python train.py --n_layer=9 --d_model=256 --n_experts=32 --experts_per_token=2 --d_expert=96 --d_shared_expert=128 --activation="reglu" --moe_layers=[0, 2, 4, 6, 8] --router_score="softmax" --normalize_top_k=true --routed_scale=1.41 --balance_loss=0.000149 --balance_bias=true --n_groups=8 --groups_per_token=3 --init_std_router=0.0248 --lr_router=0.000929 --vocab_size=8192 --norm="layernorm" --norm_eps=1e-05 --tie_embeddings=false --optimizer="muon_variant" --lr=0.0125 --beta1=0.95 --batch_tokens=65536 --seq_len=1024 --train_tokens=319700000 --steps=4879 --dataset="wikipedia_en"
Below are experts of layer 6 (counted from 0) of a mixture-of-experts language model. Rows are named router (the router's row for the expert), gate (a neuron's input weights, with its number), up (a neuron's input weights, with its number), down (a neuron's output weights, with its number) and show model dimensions 0-255. Each number is 500 + 25 x the weight over its row's rms, rounded and kept within 0 to 999. Numbers have three digits each.
Before each expert's rows: a language model's description of what the expert responds to. This comes from a sample of Wikipedia text that the model never trained on.

# expert 26
What it handles: Sports and media terms. Nouns and phrases in sports, film and music coverage, such as game, season, team, championship, won the, album, stars.
router:519479506487545475523506474503526510480485519480513486467460556490514529467500566506470532512511475476477531471496520473460506485526511538511478473539516532528473506481507520550520488536512546535488509546471495484501554487531519530519520522478510503486457490471484527508535496558494521528464533527470506472530538505486475468491497445502527470534489503478490480508477511509496576476499505508522459497464494495476499506482456532525496554472510476471487493459475496485511497472500502479482475468513491484488503439508488465453512481482474514507522502491497468485472527472478486458488513519502452490517454511463543525475513508473498513521507491535515496466482501545484525496494488489530482471537472494490473482515520544483527468479517471515504515454475501476507540506496503
gate0:483511514508540464493495470503501496510521462499482520474489505545493483501481480502449506492482522534500521503518518497451441517474479514525503479486440476530540497512514487453478527476497547523434530495497517528490516517515504505498563490507515495498479537494532550535502477527503475474503480503497523498529497491445490518540458484519470476518498475501477510483513516541473505485479521514495520506508505552503515508490518511474500485512514473528500486503457507506522485465523516503524491466503523516464541529482492514471525468534484479480506500439448489527486494511515419494511550476496544501547521455481507448471498506497494514498519516536488496505514544518489481494450507500531519524471471509497475492529457535503478482549501513497505536495461489564535469519455498
up0:486508523526509487512472493457511492455518498541457486460503521487489492535418473538541488482480481479520486506504478474456458503501546531540497509457503510494471483518469487489504517515530521523520489502499484520483484514485495505511512500507486469513468505469483521533495516506472496473496479518511484481481475459484487486451465496501494504459503495470526468440532459532543485506455490496526536545509461497486535475472476508500524491494576521516501506532485470547511487482493483505500481507462468530518550485531485529526546488479515519500514553490481511479505506536465503470515538510523502476531548493538516492558476519561487497487546493504495502507526488495530525488498524484492485494465483481490467500536500510515491536521498478503507548538467542536523475461482491
down0:513515528518550520546502524480496512493491498522484526499511494552489513479504443506515468495556477487475513474509497504451494533508499505504518545507492493507505476498499502486474494490508497502518491513510513451460506500460472540466472493518524499513474523534521501528475489530483506497496475505539479484550517460509470516497519471523474515496493467524510512521483495470441505500441521488514547496503501510518492522474489526516494491500482522509484501498439519524491517540500511525530488512532520479496515488500496536465558527513482505493536518462494505504478550523454538492503529509517514478408487440479488531489528511445517514485493460530436509517484473509572479535470476477473501545454480511504467458480512498465478482487507504540489484476518536503475502497533516
gate1:516464526470499509492565521521518453497468508515499500470507516541491523481528483516494507505446498478507485530523499503503473523482474477511452538498511511462484528454512496507544479477482543514525507554502487487510517464510521509517503507541514482490542487514474484476492501512528520519460497480431503480491478513520459478448460459465518475502480525510486481484533510497481513443448520495511450502509506554511520477476469517512508535519464468490450518506520483513507556510544520499442498473519469489506541523536475478539496495469505466499486513474524484481456502521551500544556535503489487511524497524467490514491493507486461478474515499526510499542521524497468533489474547481472500534479517480520474501512479527497475462500503493492520507536528491495505530518539505
up1:502472492489483455536457448544477535480442469499508524469509541467495477491498484511495476500539530518510499491471530520497499519518535525489531500489524533431502546483488468475499504511489510498525510499516459503496499513504532486489486480467493502529506509546537476468518425498493456483458474516483530529489467461462513549521524527479494489488517507506529502466529482509487483541539455524531463468502520518496563551474478519537444510496468506476493475495531508492516537489473519503479547496463503503517498500487487534494519514458521503508492521531518506551490467486504504508524478524487474501513536524492499503513545507502518527504479511506516535508534520433485478506473463506492532514474491505507455504519471484527479483503516541498502479475522518475485443487487517
down1:489517547476477492490531509507470489452460541518499498484527505463498528523513477511556450474533503501467536497496508489496446500492524530550458489505521519485508519504485518493496473515513468504489506489513472504512493530506487500488539522483514525517555491517500475543498458459500469425490535523476519527505479511484487495529471456513499461464487502490477520463488520459526533476431506516498496505515479505481522546502498497469472481527482496495465512471464508500508510486507487522487510514523438493541515497467451506546501483518514494484508566549497510503464482538523509547530549480487474494462480494463507519490447480518471513496523507502520515541539536485491513481517513530539495493492467475547464489538518499482510478537481532540496480491514514477507519491487503
gate2:503481460528503493507559519511507510516486514483520537536478443525469486479530488508470483520504472483477476537506507460479515516530496478479506528452546544518503541486555469493503505484544535514499498507460504518502493488489481517484512472508494487488487487514549482483503501519492509468549510535478473512501506481518501514490456499482519513445509540538474463482481500467510513489485585512511491478530509491499497517547471492480468458508531501493520477487518476557507432523496514454493443515493485498444522468541512491518510476489473545507465505486513478477515480534491528515513487468500472471488458482516498472473510471535484501468515488517499471493499523519480491519493495535474548548476498519512524534528503529481487466482521488470530504504546547511512548493468488
up2:492516534512484513490471485502479517520535498504511493524521507524510475487470494493511483502527517536535494461530504575533531500483479507488510504524442476483497496528491533513478529490487472519484500499512516522494490512462525476537466504508515533511484456479476517533479501483502478513504496462518553501478496501486515481549544548501495490552499492489515550490521474548513489554541483503468514520449528487476491451492510498516503496464445524518518516526478507467486513481499479558493485473509520542521491524470499506476464514505535499479544518504505494491505477471511497490453464501502500492500484468484496528502450486464503506503484476498526506489499450482503513530556435488508491477538487477479484465454494443508547512497493495502478494567443500533485441532526516
down2:509532508492491456500497514513467544498504504546525491508491531472516497499476535485478479497516527493535504457503473520560493462512480519521472500517504503497493538471515533444503508517446467483495498520505475532510516485501477482468500486529496509503502470510484498506473498497493483564486499487479448485542525562456523507523467511520514454494465505500484506513493516549518503486528487489520513494476504516550489495496467526488536535516467568470522496497494492520504504498501444508541453496523517477504507543535486512477521509491504484485496536516515562529467468536479472503464503517546468506464510460477497478527463533502505478513570501484444492507479458495521463494479493491474464508497479504518492465550528495487476518509514496493533475461479495517494470554465530
gate3:536480467492505526484511482500529484491510469488438498503510518462508501480511524533479490498457530506527534519507469496480516519522517500493462511517495448504535484429503453531479477515446437499483529525483557484501454488536512489502515496517507480482457487483498491544507489538501517499499477528514525531545497497542441493497522485525480486490492496499473511511474507459471486502438480538509494477535477485501556485531538490510540494454528488495480496507491535518525485476477493466484485499540497460476492449514532524483493499492494548472545505530504476532478534474512478463523542524527498467473487490493554467520529517525538494492454511533511508502492523491512497530513532500500460453482491498517520504466508512492466526514504487545512514492513515513555487486500521
up3:497530474501461573504502471477528511498520494473465464514496531494483496488504507483497506506530482490499451515524498507515474499523458507476524461484502505484483497481578517532467523508486494519505512531513458509482506488472537526478490533513484541507532510450500495532526502502470524492467482536494562470541475509525456526445519488529441513521501509505472533487461515483530477507490514534472472481474501514506459510477491498480460505479507511509526422541526495543480540462490514482481506457507482560487489510522510505542517498493524550533524484506548505457502516514524474491490513486544515488479512468464497446507465546480516518509476542519465505506506548469527477468525524522496523497478467491458506489503491496495481499513487485485513532497523496483500499497474495
down3:518499512466478487494513503492504479540515497511527497451494517483467498505495517514474542547450475489506513488479542484470503532453513521562547494510512480511533533514451493541465510462495475478538536549512511508472549495523527486489482503531504506484522550519481577440516497489518456515521490476470529514540524505510529519512509497484535489516523497487480489481527501516524536504510475466466467480526501475503465494469516493501512491489472492523497477524469474518489503466480449448513444549501473492504523481512486556478500485504508505524524479469501468562492495475471484528530493475504515548498467465507519484529494503506488517497500509497481485470513502514455521461463513508489478488466488483489474538509485543537505514500490455493513502533451485522491496476521458
gate4:503476454502484526499506500507523492514495484522489499479484539477509515505530538570511519503495483493494458488494474442503538476469499500472460492556521493492494470450529478490522456489504507541510547520500481500490493465493513511512498515492531497475506513450498515492485523513537528484471542525566482482550480539525509487484497480502479445528492516488484515500538457474523509497497505518499494511523470505478495480521459489513510519501526432480509499501508495503474491462463510499503493443503495496497521517475444553466449450511501493492491490509467523505522522494495485507498465488518504511486483508516544497489526528481481520509525524510477486442513567518502539474508539507519489469528511478471524460563503494499473517515514479560499558502486470514481557477523506
up4:475490499487499511438504562467480532525521532551474498474510484473494530476511477472489503533495507516499473482511508494503511478463481466510495499465512531523488479514485471498468481488521484477491494539479529448567424457520552505496475473554539483472487491518480502512530479500480493520528495487523488449510480501514562496471508496498498505484505512477443454503534493498473535479494531499524505509489500441516460496484506492511495502458525488518542437514477500488513521495495509489493508492517492536490457511489506546501523511497528490513520520480479528426494474521481476464502481478508505527550498533524521525523519504515511480479517524508517492512502514480447519480526469513514549517476524523494516466524515484506528519493481532461531507484543505525460516527555501
down4:522506481507482510510495460459472538505502516467515481464499515475518537507510528464524496488516511482484487541521543481458523495472518525505489483511519529473499486482513510457485490491508485470517462506466524542474456441536528502536471491502512523491546509525479514456526494509484494497485458517551479498521521487498498474519487533492534479497442514528514487495532497506523501513500505507490542441475516459508470485485505554486505552451512504503516483533530516526469510506500487475553501484505497523508539472490488477535438501463531491517539496494523513473483494480503493547519496513536453509477513475524518469456483450518487473536480501495512542480517437495502473520502522487477495527526483472479535520497508490459512537546485449477524491530531516510502503473530448
gate5:459506510463508440462494492513507524471453507530535468515518495540476543566449500508537498516480500471492462475501512474516535498516532515530517507486514493458482472496493455492496525488523489534510564452484478475500479507489505510535482486486496484519466524467492535518473448491466510500501466501490448489501487523519514523505475490473485509526483489465542487480505506494519513447490480513534530540519506494446514529499516540501459547498485516521524479500506546479478555472524470495525510531475500478501485480500528482474527483497538478549510480537541521532503483494486492509527479539487491522524509513515521486470487486464484521470513479521476512487480495486471499478514496486517516485522487534426488542518519501499498462490495529497504493537578464476527523515504510
up5:483470538508527455447527519540481508493493512491499525516500512528445497509501508482472519488540507499492476486477507468507486470525457495523486492513466458505518509531500492511536462471511510494509477492511503548523464559514453463509514493481476492519503501475523460551466497489469515464483478528487525517511521471535477485480521567461537541503506480499500515476527538467508479482471519478475523531503502511491504495519510469478485487505489518549487465484501485506487504525529503510518550519509524484510533521507521508551515555516495497495487478469505500484497492545559516520479520487510467472519482488527506470493511522506551484529441561442457486540430494494526508470491512500503450505519510467524483509462496516503531497489486463460482494528455505489506482504491538
down5:515469540459528454521492475510521467488518474517495506478474486492465475511456506553515513508512479523507507450465498478523469494496530509465537512499543482522465494531509494514527458504494496506533496508468467497487477471477479549540504452445489507491529501498523458479458527487440499532532505495519470512504485519510504477499456535513494521472500474481504509480551507492462505517513496509481491530476486506523526505489465477515496501511470522504476491498507503470508502494537469517513553497525490510497504525448515503459548534492532477530490512499496555532488458538493512468504466505472505489507527487477514508466520481511517531468530545484447465466491456539509457511505504516514511524493485531511514518479479482450511496531516555481518488495537538492509567486533544
gate6:549492498504488483510557506510477483522511528475506478531496510506501508479522526466480483482482510492525519503539509514522490526483488531462522529473505522506540501462484482508548484485456462490457495502543476491491474493553510539524497472496514493537525447507539470494507474548546490504496509527510506473481502511510469521480514564486519481544573499532527506498465494493503514517481467514516518476529499480484526523498500469426478472519492471505514477509480542529549490488512447527456506506481497462470448545499529464508512504473476493489482502522482533476543503478518513502497491480522481493491462501485455509493502521484506511501518475540521518519466484465531523469482462507488511532466544539492467501514487525497472506517515501500473543489509490508451491479467432
up6:462487508487508548546428517491517465458477486534498530523508457524542484490438456497553505531559504481480485514503452478500515498497528458510474463549511497487478504524511496513475527482523496509519471479516519494491505469483491484447497528505485502469456517526489521473489515427471502513494501476516507497466487518500491504484488489515469506454484486491480526502505523495506429519546526501469490522484536520543445499514498502512482479487483511497503489506487464493458466504495520489525493490508527504557546503499517493487473514517544499499517517494516533503508513520522541495491489517507501510541510512492513499513509466505435477552502514452497497462487491546472495531512496504479491488520484444529540508468502473536500537512507501510486473511556549506503524522511544
down6:479499514508494516499474514503507491463483483467435523502521505512532486458514511483557495499439479502475469519527466459507520468499553446514464526514509527476519486565493476513466509471489515515471479480463499535489504519491505484508497502497524494454528543489483516475469477522487469501539527527509509521493520542459494454503498491497493495463472508454539501532537502515471519493528516499483515455508546554480488515476475524544505497531527491493523498484482498436480498500504557462456510505477493480522522469534519518481512478465509506469469499547476466524527497534517515504513534493503521491510510504522480480506494441536485510513477485479464485510506493509513496516526498481491533522508497497527521479562518464510466443554513489481492479494505515522484558475519511
gate7:534526464485504504510482492533526483515499493470498478502463504459501493507553525511540522475461501476515564509483532455457541495510485535539525525473471481495508490476474511514499481536518512528513533530487505499516508421500470541504546477524506506515531496487486494526514553521485511507503531495478476518470488449540464497535463491495499494487517496491484475538497455501506545491473485487507505500508482483476497504551514506479519512515516513435469549477467500508506550488465478516494519532506488463510474494459505509507520528468493511520460468518489524504462542508488507457494482509542470529517510474493466475482504508513493519522468515499488495514517524469512529498459508524492512461517492463494506498521522494472494507431519536464491528449501466477509510471578523
up7:477478493527486489482471506497531493534472507509469556503499530467497495503523483484488508508516508458537524494488444537515469500511499505455510476514483437499471509492486518565525481526472468539534515512454491496522471490463485507485487524500537514482490475502501487546495519488506500452493458432499502477478510532528536521536546478500458506479539530470491502487485507482489495473513504502481568534492484530506494498523544500493496504492512534494532461532501504506537485482496520503531482510505521497495476531420535453505491483507451493480476501441451500519503501472462519478523483501490520509503496526484537531487477536527553551535522507501495504463441473496520520530516488494505497474523529516512481514474497528517521563494496528493491494502493485510477513474455511
down7:555500443531519549475488538490578489467470509490488517524516508485521492470493520536517537483540481483493498503483458506486491490518498531524496464472524467483499505491490494458488494502544483527509532557478503501496471525509536511485495510474521488527504466502496461471483530488513480531535540512516519523544511502471479494541509505486482449506567456517472518504470515522512540505476536455514487455478477469511525506453482434525509501509483499481534501505552542514478557460484537506518486510482489471497515487479477547526504501504466500456488493472507466489474517526500489488525516506506475460466491545513539473495526468511516501484547465513508500491460536497527459488499501495525487495522471515479507509500537504475545500480510487514480501472489462504506482468507492